{"n_layer": 19, "d_model": 224, "n_experts": 64, "experts_per_token": 4, "d_expert": 64, "d_shared_expert": 0, "activation": "swiglu", "moe_layers": [0, 1, 2, 3, 4, 5, 6, 7, 8, 9, 10, 11, 12, 13, 14, 15, 16, 17, 18], "router_score": "softmax", "normalize_top_k": false, "routed_scale": 5.72, "balance_loss": 0.0119, "balance_bias": false, "router_z_loss": 0.0001, "n_groups": 4, "groups_per_token": 3, "init_std_router": 0.0189, "lr_router": 0.000275, "vocab_size": 10937, "norm": "rmsnorm", "norm_eps": 1e-05, "tie_embeddings": "early", "optimizer": "laprop", "lr": 0.00156, "beta1": 0.95, "beta2": 0.98, "grad_clip": 1.0, "batch_tokens": [32768, 65536, 98304], "seq_len": 512, "train_tokens": 509900000, "steps": 8303, "dataset": "wikipedia_en"}
Below are experts of layer 15 (counted from 0) of a mixture-of-experts language model. Rows are named router (the router's row for the expert), gate (a neuron's input weights, with its number), up (a neuron's input weights, with its number) and show model dimensions 0-223. Each number is 128 + 24 x the weight over its row's rms, rounded and kept within 0 to 255. Numbers have three digits each.
After each expert's rows: a language model's description of what the expert responds to; "gets" lists some tokens that make up at least twice as much of what it gets as of all text. This comes from a sample of Wikipedia text that the model never trained on. Tokens count by the router's weight.

# expert 48
router:136084151115110135111135151139143155089090123115165125126133127113164203096094136118122103132138144106117155129103125065124132135142155079102136113123117096135136092138103154132134122128123093158112144187132093134122132131101152139115145193120151111097095164183141119113123147145179138100096128108102135121128163093110142169122143144137110122143161099166163109149105108147121159110102119142123143095162120143102146094125104108078105074134128147125092132104104136143130113170193136101093137132107111114146147132126137106185131093117134113133120137121120139119116086145148156176130163082118111143181136151162142139129129137154166138139108104106136118125147150161142136116128
gate0:103075157138099120119130135135144113147125158125117120102131100167152143129098144115126119124137149121149154143139113129094106133131176116123147150094128166129119086121096141136088126085110121106070143143134113146139156078143147137097177103098149148085111123132144195109139105106107115160111091125086100134139131157101140085134176119118131133106139107096149112115136096115129116110133114138128121101132131081108096122115122135118079110150094078089179109128123106146140171102139186088097108128097137174137127125119117154132130145131129148111139195114186145130125121115150070125147120142153147153151143162092172146158137118074171105126117115138128145125119132127137110148128
up0:140152123083147101099143110107090147134147094178162099150108144094118139134119076152117119110134106118101112119117121137161162089128094147148119136156127090134138131108107140118168150165166155114127152112139148140128146113158114109156102133149093161145144137125129091139103125135139161123158128111172156127129126113172090155118095154157138130126104153172120132113105104139113121153093166124128148128108146171131139139145107132141133158122146176148095167107096093113118086171106085167140107143139112082131090107174157102132136123149113098136109097154106115147106147146119151090132102150112072153104086112182122110099109151169104158162161141091123120144117127121157154102113
Prepositions, number digits
gets: " in", " of", "0", " to", " with", " and"

# expert 33
router:143099131118112106100118141134106125100126129116125110125166095100156166128105147099118114131118144089121168106118121065142138148158153066096167116104141121164132106159136184122114148141108109136120176145170097133140152122101154170135126127122148132133109165162122123125121115151168123094101101109101137145124149115149113176104141173134108119122175086170159126126117126161089171099107128171116143083140153126097143108130098099076124096138150129113143130114119126134090094135166156128082138138115087109131126147165176138166140118118104139149105116153123113092103105134138142126131169094117113155174109147153154139157117110113148130144120096094165107114136159156160142095121
gate0:135161119132141139096178101108097107100124148143127115119188148119124108063105129116092135161110097108169147084139151112085141143144141122129133140126109127149148164167104133131117097106145136140123109156123131135128139143171138141130128122129104111139097132103166126118123165153169134122104090112099108164109183103146118102101153133159142135106156128152147110137133150146094180097139163136143114130149133144137141127139147112124090131121167095100143120140147152130107065122153161132150178118140139122130112177171115140176113122141104158098137134149117103106147152144126101092166127133132144152145077121181140089141105135093087169154071132146149157124078160122128103136110
up0:119125158135122113148080159154139169137128076101133125128073128149139146187141116118182108076123165141084114166100102143163123111121138156123138117133141117096093095124160129137161144161120119144134153103134115125095128126084126126153132125144144133130143126155066111143095111131088142140150152135159161092142096150113109145165090116105134112132099144127120131156159098123163095145126076113111128114122116124096107100109124155111139121134107158162118129110095101103130166137115089114121094164099089141122145087094144099092133143117140114137113124099148163158124100101152165155076141110118120103120181116097135163095131118134163097099193140138108104127130105126120150120124
Historical, political terms
gets: "9", "0", "8", "7", "4", "5"

# expert 31
router:151092156092091078141163145129128127124132137121135079122147116098155148143107133106138111125119149118146155141087109094143153119115152095111153096099143072146097093128103146134138114134118094120106153169148112135086166119135151136130150158115154135112083153170122094118093130111138144126121122122113135092125147073133126129134123141153117127130141112140137129126099087132109168103104107139143154107128143145102171070129111127076112075147135122117134146131128104128141102163184109122074134144105086148136113137144126117185168131145099116139124138130134136100083089133103137135154193090113076174162106131166152133118099123130152144134101133102155132122107126181164126120118
gate0:104118075105124161133118153102131120146135137116081118160118131118127154126112124136097158164143131118144130150122118120146080121108125136150108122132148141098082149141165118139125167105129083147110117128135124127155135059131163117075138136118137118109135123129161158111152168127149156129137066131132125129108122047139114143111148129110120112168113100139130105064106168127130108142168115110144100125119106055100108103127135148114142095080089146139139153142162100135158168164122115136101077105143132129146162107137117096094158140131090134144147086133134136152146144125123095117170115151115149132131132159156114178107120163118103118163114138121158175141116148089135156111098
up0:100139111129146139150163088137156133145098118124144129104131136150094136173130109088085161130078124137089155099142130139111132120145162096132113122076145102106156118146130158128083119110145136142130135144145135151143128152118108096188143098148089112089164120121098084147117073149159181097150189108140179102146103154102104145126163122145135101144136149103116114155141114134127105086146119111119111115128161126154160091103136129147135114117111143145137126104130126110125081113141164081107189140094136144146078114138157145134137120171081126131117124133111130118104112146115140136142087106119179111156099114144116115145143135112111087110093131100111137109124119149144098083171
Auxiliaries and degree words
gets: " was", " is", " of", " and", " to", " for"

# expert 17
router:107093167111131081123138181127130129093122128098138045104123118125152167113091159098129132098163186114131154126103093084120151096178166117118143122113145084117112129159138143116114114115125121135097143167168096134120159123131138168116160166111171110155084150170109137116090132116176168115123119118095123121138173090146142140160134132172119141140127129156153105118083098158131137102108122175152138097139139126115166106133131132095094092149110125114154131118112146122120095159180129128101146142126106139139138120141125127172146108149134123150128130135116138100099125139131149143134190127104106163154148129182120126133133141164168141138112140108141127125150158133141123112094
gate0:126141099124158108105212154128130099131123122154131111130105138143153133091131126110132168120115151119138145141112091099125123112117149117144099137157118109113097142106137127152170112114165124164124124131145115119121092160105141124093126148096116071097091120186156147123132136110152137144105113107121144103107139125129154075169113133120166114163116129142143080152119099149101167164120130067096156150125130089137152099105099142137131114157101153104081139154155128112142141199141120132140126148109089093150111129147132090125171127113138118144122134124107138140169114128146151108185144107084106108181099160149146097122148159120105141155143118088134174144146157126125093148104
up0:147093145137091126093066144123081148143129105131123159101143101116131152133095119146120111128139130113121128131107167115169127180137089118116152107113122147168171112133080131106107143160126151100126147151125204161144168118129132124137100127165160168119134130123134121114130119137096108104161145134138087109111113149111090133088180167115081165143160111109128139117109153124114136107124111191148123126134159153122108158160122083107091139102162124177150186091104137132133113074118114122104115110114128128090147121149153157130114118145112175159109156155146096091110123115116123117093118127189142152129100120107145144133095095118116101145105125133139093139134126136138141107140
Verbs after subjects
gets: " was", " is", " and", " were", " also", " are"

# expert 62
router:127087176113125119108103159151139152122125116122124080118136103103154162133079150110139116096137144071114155104047105109139148148147147121119129141102154112173095110173115154156126132152125101133081169138186115119116158108110141160129145171122167153117093154141122125102098107137144130115104152104106110126130169104171087134121139154156112143112119093154148105135116109189094163122097102150154144116163108161099153097124113130087123097139137132124140158087125140122138126157159146087120161119088123130134127127167170139159132132123089124130123165141105135118116106099140148135132150100119094159178123170157130129098109112141153167148098098129138120135124144142128137118131
gate0:070131170126112050131191153150122127074113122158152115116114133126133122124073150138100095083166122123111135106106137090132088122096116092121128130159080131111184114083128125133134102119148151129063099125129146139131154137103163145155105155092148124138154130119145116124092126145145097148153098121158105119125147092097126113145147183096154138158177106160107124108143102131104122156116137153146114136183158112122149122119114131110106118124114115136129124100147156121110130165121122149123151145102136145118159156129094106119124075128138189101112154110114092149086128111147147125090151103122138141173147115133133178117119142135154150147149098114120120128156117115135097131125
up0:095149106113144101142126119159147134077156130130118169126117096124138107131100181150167132108123108134129119086133126118145086124088115106127114114160106142130148108132149132107150111117123141182107122089118112116130129158094126109136100150091157127155141092143128079134144182121082119152155137118148136113132137132080165106108125164103162145159164092150095140113149103108165114141142146122158124166162121090110125113122116132145109122141157125124158079161142143095128163158098087148121127129102124119142125152105118086127106112118158144107137162087134118162157094114154175143081127133140131092169139118119109157122109149121091159085135115113120097105184133106101055146118
Player position abbreviations
gets: " ", " L", "2", "1", "L", " l"

# expert 63
router:159076161106113121095135169119116136107133091097138063112145093109142149139097146131130096122139163067107153142114125089126148126104156081104141112098137083152135098117116150122105132162136095134114167137188117118133165138101155159124141166133158124136088145159100112134110117134140159083125124118093148105143141095143106153133151167153106126126150108170160109144098097159113168103128103147117143106138114121088161083136094104055128075146128139133146158103117125121144103138121129101085121122098085113130157122136171117176159103160104115140118127144126127106091108119097137136121162102120107151167119155158138133115126104141142126143109112107164141128138119132146146127122
gate0:127133148110097139111098168142152131102157131106110125108110153138119111168117125145136163081132136102109151157113172090128201102098092119111122109133141111113154089114130156112115108134123121080155121126205145129132128144090139093135135149133148109160110130139126138119141098095131128137139162096112085119151129107129134140096132160135133139123151091128137120125102134123109155135135155157157162125128144118115128090145110098099134096123128141144173154089135117119136098145125105115139118140095113147125152104111157143138096128171125120165144083128159122124092103116099169160128172093108128151115201116107138186144075102110134099155076172158113148167123112134138183108125
up0:150100167113118148123094144122146135092161126119098111122112115166120116172122130161135171070117144118074136143138166092145171101098096127117095117169130126119137124103168155118108120157156126111157126114161137122136126141078127107161130134130134132150129087133127139144137117095114122159137140109092074146169118132142115140089110146105135141128145092140105105086133133115144149156143151128129181125167120095111097114138105115110138129126100133127175117110138119115135165142115097143150096120114134111122161120095168126134111129142156124140136072114161097136110119079106171144127184119125162108083186122145151153146120137117117090167084174174119136149139111116138166084093
Table pipes, sentence ends
gets: " |", ".", ":", "|", ";", ")."

# expert 18
router:142106165130113093141130178113131141119113117102148088120108103128167158133101136114114096098103135084105145159125099124094171149149170124105129115101140123175127118143088123161155112124115096140075150154184096113123169109115147154131134145128175179147121154204138124125112141146150129122101134099081136116116153128122142118139133150132132145135142118145103108107105098199104170085109126133122158098150140140118158102137110081072123124133148145129141144100130117169123098120159152153127118164105112125102134142144156145139167110120108120147107119150090131093097119135148125150162148125099131151176148146163112170119103136122158130115094125093144128126127128144192108137112
gate0:096127117124129138140137121085128149115083129127172104130123111121137129162133149103147149102150092135151159161138106121114149174173127151148072127151128154118094129141153147115131123126135146152099108149129125096127107131122145176151145150114142147124095166118126088119105126158115103148114120096169158104106131115134111101119136109135126116141102122124152110233157119120131136140151142132128121140123130117105163139124124125132155129156151161112144137171141149158149094138153132119103135164090100108117142134093126142165156121141165113089169140140091122094120144113118137125190144136100165083145140139160098206123141090132144104145148164139157137153124128132099072055117
up0:115106136147143120094109104161138143102112128135134139137169104110116114133177138067111141122155123124130115144144128098132107130088150114121121111107109107150112162120125098116101101114123131142200100128133146135132131102145160132055115121120152110135113096125128118115132110150113150127086088136112119074166136135155157115166119106097064079139133126113132109113113179096123166149129132114098086159136132069100133103136106151149101115126063102122140117107127122168118160104115113103157147107125169118132139165139102125101119180096092090122147107124136124165166128092163113114080113112134108121146116159149137120110139120148094168154146062133108123142148143132105148132136
Th/Sh word starts, dates
gets: " Sh", " Th", "th", "2", " sh", "%"

# expert 12
router:157063137095083094112145159141105128104136107122131093105138099076178171144123146109148102122148169072120168148088112092125153126121170097117138142076146118153121106126097126134128154160149104115086173148208129094138135114120126154109123173131155136114120139164132095129100123159154150131106136122096114093134144115137107148120125158153126115142134104194131094133110100146141127121082132136144133075137127132101159072125090098109130138163140137133103134104108109120137126122127135147110110129076116136109140124144148124163138105141095133148097132119119135103112093112140143152130148076140081154164138143157134124117142130132172131164099106134153110115132140158140136137119
gate0:077138129110086131113125149132127147099181112156076148131132145128120129091142183154111134164147137128136113178128097169138147124119133146111144164109176145138098133136171111144102124131098121140125121137161135121098111141173112138141148142116119164143131140156104079137149104111117145115096141151094162152145157104136118142109137158124138089140148097162097108124137119113151082146127140106154153131121114129120136134127165102144105153150142131084089127114161143202170133120128163128152151154167119107131151147090150129118119164106126114087169106145108104115152131074137120145119128073143129090122182131121106080089130139108142150133122127162131131071149163121127146181122
up0:084108113115102132110148156129122146071162119170067157110121135134153127110159196139087133148178132137141137177128127145122182114127125162122147157133148145145101135133154128133103114136089103149136127143158140147115111131151101144139108122127144166159136142169108086128135096114142124160114159151089170149158160108113125162107146158118138090150153122159108095138146133125138131129151141113139148129131115128129138117123153088135122148130159121110080146119109152182165142135126158110134168159156112089133147116088147153125125133125100121096160117108147121132153121093150100152092100071130120109116204129116133077124103106133143162121144136156140120096153187128127138167106
Opening quotes, list punctuation
gets: " \"", " |", "|", ":", "-", "."

# expert 4
router:166081158096113119092105164127116134117112136101158097124128109101164165146118138121106109116146149064124143128088132083113138124163159072104148102095153073153117094150093143105124141122125095122127152169173104082146172119110146170110137161140153118136092171158115128129091096131139154134123121089111103124110150124133102160123129147119089130145169102147148116139112116170125147134095109154134131078151137162094148116125136107084130092131147146121144124112109148136145113172144148105093118117071121126114160160174160133141134119156078120133097134163109139098099111131115156136137161085112126143172148160156152124118146120112152157127134112107158127141148127130128137124119
gate0:108107144119128117081101149068170166126102154132138108125152153106143129138105167114155108093150120160078130151119135139113120095099145121151159075088127117129162137123083134121084153142065114130123112130161118098165140170143165122115129157103131119149111149141101146088076088112140176153130130108112151127160133125070108196120133098112111133124138093100121112133115129115112137121114110107164099134097108121121107122118145131109131124124102066114140100122131123136111130176111151125128150134091121157134150167166124121112137156158112117085100115140134141142125163117096138166122151134126111153137129167136164115103127100077150135127131090149100151167165122098129164132103
up0:130106125150120127111104156113142171143116159123142124132144136100102114125133147092148118130141082137067140146099124152131128137116172112155129107077166137131172168166085099107115170135078102128106108133147115082148141124109177087131148159126128112152109123124104128112121088119119156145083137111058126133148109118091105178134108112109116128094128077105144106143126127110125146137114136115171134182153113114143126088140148115108138127114154093108144102145102128134113130160104146153133136122095136129120124142122117134115117143137098169070121144115120151119169161124090162171137145117106133131118154135131181113126152101084168124117113096151098152148141115079108143195148
Date and number digits
gets: "0", "1", "9", "7", "8", "6"

# expert 39
router:110083163120105096105101150122092143090108111107141086112149103116138146147099124111128103108120177058145148121081085065125151139125151102118118130105150123168117084137123145137117134167152117136120156166162137121120156143126165174119124149156191109111122164158137068096099130123142153101141111110090125122121168127128119140123125139146112110128140123148128116125115111177096141109078137146146140107158110142097170115122079108125114094145083146100157138118103140129144100151145160149104157152088101125129167139150142148155185111110103152133124122135101139079118109137143133123135158110128095117151135139144138107102134114165162147142134075120144104134138137146133123103093
gate0:183101127125127097115140130156125141115115116130129099124139080139100120139140115137131143095134097118144140104139115113145150137155123130147102127150134147197104137104144150115166171170153167137139124125161116138085108139124139168156107127145154150150144085112100089103141154150132148133107091150148150146126146101170084135099109169164107085104132161177140094150172157139103108123131126126130136100167109160119098148137117104117111151134148119103070132139126171103137145134160142147116112153145119144081132177142116158139128151126146136128165134093106105070146100121125115140116097113153092114094101131123153150076180112155138151126136133141110076110065105137134147149128
up0:138139178129132128159124141125120109127149132152123127121155132135150097116154112133156134179132147134158131102137159133146128100148102134121183137102129127122194150123115118140121089124126099116122159153110113157144129148117132129106082096125120134124130147176122158125149083150090131140141185101114128139107148126102142150109121098123144126129104139068111140134139115131128140129137078153137123120134158131101110115129137117145091132114115138169179151139142093129130136130137078096113141091118148145151103047130156080131127097159120074155126176150177162207115096136165185127094136156108152137142114144127097110148096153110170127134099097111117126164155144101122147115105
Table signs, math symbols
gets: " (", "\n", " —", " −", " -", " known"

# expert 37
router:140108150089123091116133172125134144109127129132142053114168078086156201134105155104131098101148132104116163136081116097129148112115162102088163113120120077168098079152130152124115146120120110134103147203153111093135159126122159178110147158126158146133108176151127143118102096120165128104133124127085105135120150108139131143136143143119124141118133117170139104132099083153134159088087122149108163090123142126103146108126135108082109088133132121111116139100128110131137094145164122126088134146112098134125147120149127132178152118132124124140121150147117129111136090105136153151133150131126118161159145151147125128110117131136146164130105089101151124087162159155143126153122
gate0:126136118138138100126169153132129106142106161138121098133149113083157116180134134115137143125123128142129141157111125106171108097145134143167127116127140151117141118115131181109131135102129171115129129202122120124170115154141147187097140101129136155147136150117134151117105116137124160096149153135148089137134150133139120148140126101112164139120125156135082141124135154124151173111124133181138162136125142118153153098117117112140129140146172140144093157119141098121104108145125159083066114123178122161149097112134112118143189132115079101121095116110162130139164064119099165129146135123142164144137160103188111120077132090098112083104080106105118125114162102115100112115135
up0:127118113110128119139129171128094133125112115054139131148163125126153138192129157135138141108140124152139145110131145094163112102159138130148098105131133153156138116123129145121135109125120159129111130160116105118142167145106171163078120102148176147166112156115134115097101122118130107073146157133142091114115150111175126132150101121146138110170139144102095153123114144130092183085133122126158180117126154087164179110123067102122152116148157155176133128134133132141113097143108166126071112093134105091133112116129132132132139130163102109123134109121133091135144075116110177152119097139104114105120147131155117127086133114144087110155093108089140093161118105114115097142144
Clause subjects
gets: " and", " that", " to", " he", " who", " which"

# expert 40
router:127113135105114102075176141134099145097123146113135113121181102100141179151100135136104100114128142060138141124097127111119126126148146088084136121106149086164123063141133144120125154159128086157118156157148132119149151123113156166134112163113164156098090174155126127134104122150172136084113106137067117109141168102119129187127115148130092129107142111170139127145091132189131150147111122126129097096116136123112150115140089099103094090166129124129133113117096125149127138134140145089096141126112059137102140151120150126169167140145095115154131137141110123103122126121139141136117172076127109132140150149146141140124147097140143166110116128124152110127149137136158123150113
gate4:090136146116131118053100148066103129186130132136119126119160102167161120173116143153102091089141116118167117123098107130113130118131104118142169125140110113108136123120094094110114115122101121140119150134150143094177148121148144124109099150107136158163121150124120149080119119112153101129154099102129122159120134106116161157127137162111127095148114142108144127149120127142122162108116165178167116119107140121132146128077157184120112096089149080113140186109116088138102109132103155124112157128127128125137116166127131181121084137145144141160135155145142155106104134128090131101126174143143109151140153125104100155121119118158139163140110055131118111123180102124130093111144
up4:097145139116128100055101144108150134198135153138121149132152125134152124189131120165099096109138107143171102115115125085091145134133083100109135139135131127102129132139114086100120134117107093136117121134135140091169143111147135106136093139093144136130110132115106147102125125126130109132139079119100133144122124118056180139133119127102108070162117137110113142168117126134142125132134174153176116141072122081157142124117145118145119109129127089119156141130126057161106166121096156119131143115125128115123175142118083180115125104161090142155139155154115153107115133128126129121108145133135125110124149117116096151096143107170134166099139101146097103156175110110116096108146
Stats table cells
gets: "0", "3", "4", " /", "5", "6"

# expert 32
router:160078144108107110120126148119094126112098123090124090116132101107146150130084138142150130102145153079164166105087112103168119145146132104115163096128154120161136102164136164124129123183124089141131170164156104150121169138116126170125104131141172150112111153182092083102097114132156134095119136141080140114122174119115112159131128152152106136095144119167141134146156103184112174134103120131130149083152151152104143106138075094078101102126109106123120124090115144113130105139179122097102136104116124119142131149163153114146188112128133120141100125099125144122107126138131127149134151120146103162147100139164143150135122125134129146122136090110156094127128154136175149129121
gate0:129093134128126120165073105111084118115112144155136120131147085072103133121049104165148162111136136132147106115118117159141133133092097119160145087110143123141110111146106155101189064106140086139139152160123131138144151168181115142110101118094145130124140125117126089123118158126116099145075100182108121143128109143059138093130166138104098135104130129128136102147151114153130131157108137110090127117145152091144138107134091131126119129139103094149056119097179088107151132124117122113113124113131130098165134129120118114130125136143167128152142132105151158146152143130076183154108120099165146124129148148145138137106105114129148137096133137121124158134133126109151103140126
up0:150167090141154089094163139141171128137141153135117122123139163171142137150185151107101087136130144130120112154119127090100122139157160108122142119136127116094169099093130108129062138136117148108119108097134116100109134106125106104112145137165101169145102125115186183151151126109125122134146164073130076099129144137177131138121117111114120134165155127107139181100130142105107084131154182155135147139112137125124126114157159131173145125148158133112196116122096174148139098145136103134146165119106135153125125086155145118128121131128087132131126134174070095118141152166131112105152150121103083123150114128128100107133145112142123126143096148147118118117144095161121127145128
Nationality and compound prefixes
gets: "\n", "-", " South", " United", " non", "–"

# expert 2
router:149110133106116088121134160142098153105100120134179050124143104087145162151096130125133126101163150043092183108094108107138128148138137114135129146103130118132107136143129148118129121161146103146110163180136119127125143127110151160141137181138144110125119181143127133119087122149151136118150126119138155142111145117145085159141147140135104124126145114160127083122108116152116170122104124176119139088143137144098154065120144095080128095132150154107125126125115139125138136166159129121093137125069110135120124127144147111141182114126115108140107136134069149098130119106141131165108186066104110118165136172149134150121138093140140142116099121133134121119160138122128135114114
gate0:204157144094142132140149112150118135120123094152143125128097142119119143126124117137119139154154169114114155112107123147143143089145135105124120121141103139120127126136131120115105110114092081103095118123117123136090128146144174158123146129151129138112153133140095095136105139156111154146124143156157173145138183159126109128103153138151175094157107136146125139113142054139095104126106065094157103113147132202117128159110116126132191158160114162127166136131139150168132139125141168153151136082063131110121097137130129091104120133097125123095117156120106124140131132164145122127073109107110102115165111121130103153079133142123127160123139094111124172108097108112100088132139
up0:116134117141114156108091098116118112123141138134132157103121093093134140121130139139158135112105125193165128131133153145127095136100155106105095145144126160141142117099180141136099120125136074101131096147104114090164137117069115160102063072116119112148117103135131147101082154133132147156104164154091162098149130108125115146107134131155097112095162120111159158134123139154113145100113132148084143123145140131120143124150077121134103111138154108156130170092153126126100104103126082144118112134078102144129139116142143145151098130138135089153139113154116133129092085116126108166111112149155141121111104100139171188132156175119119161139119144125127117146086186139154163141160
Table and list delimiters
gets: "\n", "|", " |", ";", "==", " —;"

# expert 13
router:155051166090116102104158166143118147094094133114145102117145117082156168145095121134129115127136137100104141148105137094127122139136150067115125087129159102150134104126100153130100121135128110116095151176138132121152173133103180164109162148114149117137123125143135120145112098148158150118124126130096110116115136107117123139127120145151129147134163136144149093133115107152088158134077079147145139097140119145072141117141089090097119092151142130106118131106119101146131088129147145089085134155105110148109117142141142132178138105138101150115122161125139112116085109125112162157156205099135075163166116159150153131138116118136160152128112089107156145142142150146148118138129
gate0:114144171185127096143131159139109106094197138086109129112118106126113102098133182133132160127132151130150124123100139124105141150118103110105136154119206127135147118162138107143159095155101135118102092131127127138067107123085111131150133135178125121132112118124099121144115158128117143146156125089141116158131155204130164094120159141149137124153117137142097130112141119134140120109107113151139136120146112125115113113110107186125155139146156132118131128103150099153156150103155155137154159145101143179100134109123126138141095131092121151119095144080089117113135175167147120131089140113171184123129128145115109122091121067103174138114151145174114151127128115144117110149122
up0:123155135171130102158100128144135147122170129099131122179092108127130115110126166139145127115112141130143116136101146125115112159113127111105120142145186127146152146135179118141146076147115131107070096149118140144077119143097063163124104145157125102134142094127144127142116151103110143180166160110131121156103146178136156126098131114129118133180121123157140127105151101123168143117094130119118130127120116125115112119121098164154133111149112137104107106097151118166116136104136121171139131154096152160067093104106129140116084168087123165141120155090084110155147143133142141155108156093165169103136138125082111120097146088111154137149105150182148158118124110123144117141097
Prepositions and action verbs
gets: " in", ",", " of", " with", " for", " to"

# expert 14
router:155073177077127103120104151158122169094107121118127083113164099099155150142135151135118137124128136068117176122095118130146143164124143073111145128106142122119124127160076150129131128127152121130118173139179107130143142142133147134153128172124163126147114138204114096121138141141163139112133126104092143114114192089140119114121144163138138107109159099138142099115119108195101154121090108127133137100146095155116141111141114133077114115128160152115122124089113141138139137127166147090109136153103117097126132144151137120141132110137123117120133122151151126069095080091127166145130124084140107160160127157156125146118113099119163124136114095122160122110150145147152121145081
gate0:152099172149146125108141144116091104118130172144090093136138136101101149145141095106136092114133161139139120092112116140090146099124133124151144131101128090172119133120107107128075108122131147078138110169128123159146148136141131094099105123133136169143113122108116151125107115132123101149142116106096151125119169116135095097148094132169122120075144104098149144181142145148153137122113139141147116115114125136118171089070135150097101137141112069144163104132091097101149097090143136094123158161114111172118138111166134150153163164120148174120104102122138130085123123119070091109115152139129101160130162082143188104142128110111126127130112119093159163141103098127146125130147
up0:163159128137140120151125123135126102092133174133107118132131153151077141122152127126082112139104159135187121102125168159100144106110104126158121124113142122126087149142139121127065109127131131111130102103105109143130100126115124085109110115139148176161176123105124149140128144142133101175156103098101183123131158149128119089122107148159152127082128100109154180166182106146154115111127129111123126131123116119143155127103172175103107163127125102129161103126080113097153120083110132107166156159150143141146144130175110133126119146119152168095139090080109145144125116119090105114113131129144127141131140058098158133102143122116101127127119152142136193156090126108134135138119
Capitalized name starts
gets: " ", " C", " F", " E", " D", " G"

# expert 54
router:148069122096144100097114158115118159097095081126159102131154110096168136116128132091150131127154173082110181107071125071133130117146148087101160122081131111141115074147123166140106137157125126125098174119165098139124164129112162180121148134151145130116118186156118117128098126125167141104122144121110116100140153127125107142108141145132126136146126124137156132141105097160127155077120150125135139090150113149142184117115105118090139108147143143103152107087114127135135090156149143085076122115109080105138133144168154121162160136118145116122118111137120111092106121117145149136138136096120076155161129176140143144107154118146148137125110116107148097119128140157144122140139
gate0:133097123150097151114125150145136123138107089134112125111136105126164157123141067148152137143109152120110147130114139118095118087135124155109104135117096131136108146139145149164138123125101110147118140105125105133153138132129130164097104129139139168141105134129140177130121120133145147129104192171106097120158112185159109117103110189179128121176098134115165099128103115132133133116175110116079142124076115171127168153156147162105131140072130133070130106105142121129145107122106148134130108092160116127135145181173110148121116154170099132104152074106128132116111122118112135123085113127136145114142131121158140101074163124151138144121194113130100183092136142137110125142155
up0:128105098149106151112099155150156122136121075141127131090142091136171158109157070126130143161095172109120136118107153125124142086148124137119108136108107106123103127115147167126131110124082124134115155093121107156125107114124129170129111129152125151164118129107128188138126107120139158143117176156118099125149110159153118108116142178147146121157107118099162097115098117124126123100156132107106131126082122173150147162152105151096163152071152127090143095088153127123139104120115130128129120075141150137123134160194110136127088153149093148105171086112124160136093134114144116125074116138129123124160143134160151109072139133139129142100175114150095161080127114132134127137151
Name word endings
gets: "\n", ".", " =", "en", "e", "er"

# expert 21
router:128089175096125107107124156158124153113111139089117072130144109112176150134098144116155108089141168070097158130124134139139115155151146097086162117095119120150132108162094134099125108166126112141114151157177104118127163157135142132108120192134169122119082140159145078142119134139150130129134126114102134120126162101154136148120137147144122116122140098165158106141130120198124153113084109155135126106157111147128143108122128101093088101145138164133130133108107117119166128121176111133109126139108076140117135139171182129177142100134135124115140159144121132119147112137144142156123129090129098161165142145163161158160113123126171133137101109084155108133102137163115141163131
gate0:125116155143132147093147180131066117124133144103104103135119127124149102126114134128130144134129118134150122127130176119099156073080131143092134143113090132109111148136174162100107125126079130134165118129182126123145104135140123108141133147147121124127142125124132124133145161131089159136113157114108129102147112136112111103108105120115110124111116157144083113121137124115131146101116144147125102141118117194107107119165139114078090112151123133120073120135122124156157140126128100148157109103103130141140131130116188110124143138173179089124151186090098108151167086137142134128123130077082101136114112096102091136191099137105131068147097126114170147115158161123127132184150
up0:156135134137168126193126089120143131109111129128134092161148123132109137115127119135154137115149137120094131099120095131158133095145108098164131109147144145145138112101106089124129104113149157130075136088074123150081115111124150143120139074151116131161124114111131147122109121131129122121160136086129118153106127118136181140126137172149168140113116134108218175140139134144142142127151084121094141144181126098128150139086134137150129117099158142101171124136107148134077125119162123146122146172147107136106155131103098158133096116105140095122148109174117132121108187105166153114140121127150170106126118133126150096110149118164128172116134100113098121124063091146110103097124
Word-initial capital pieces
gets: " N", " M", " R", " S", " H", " F"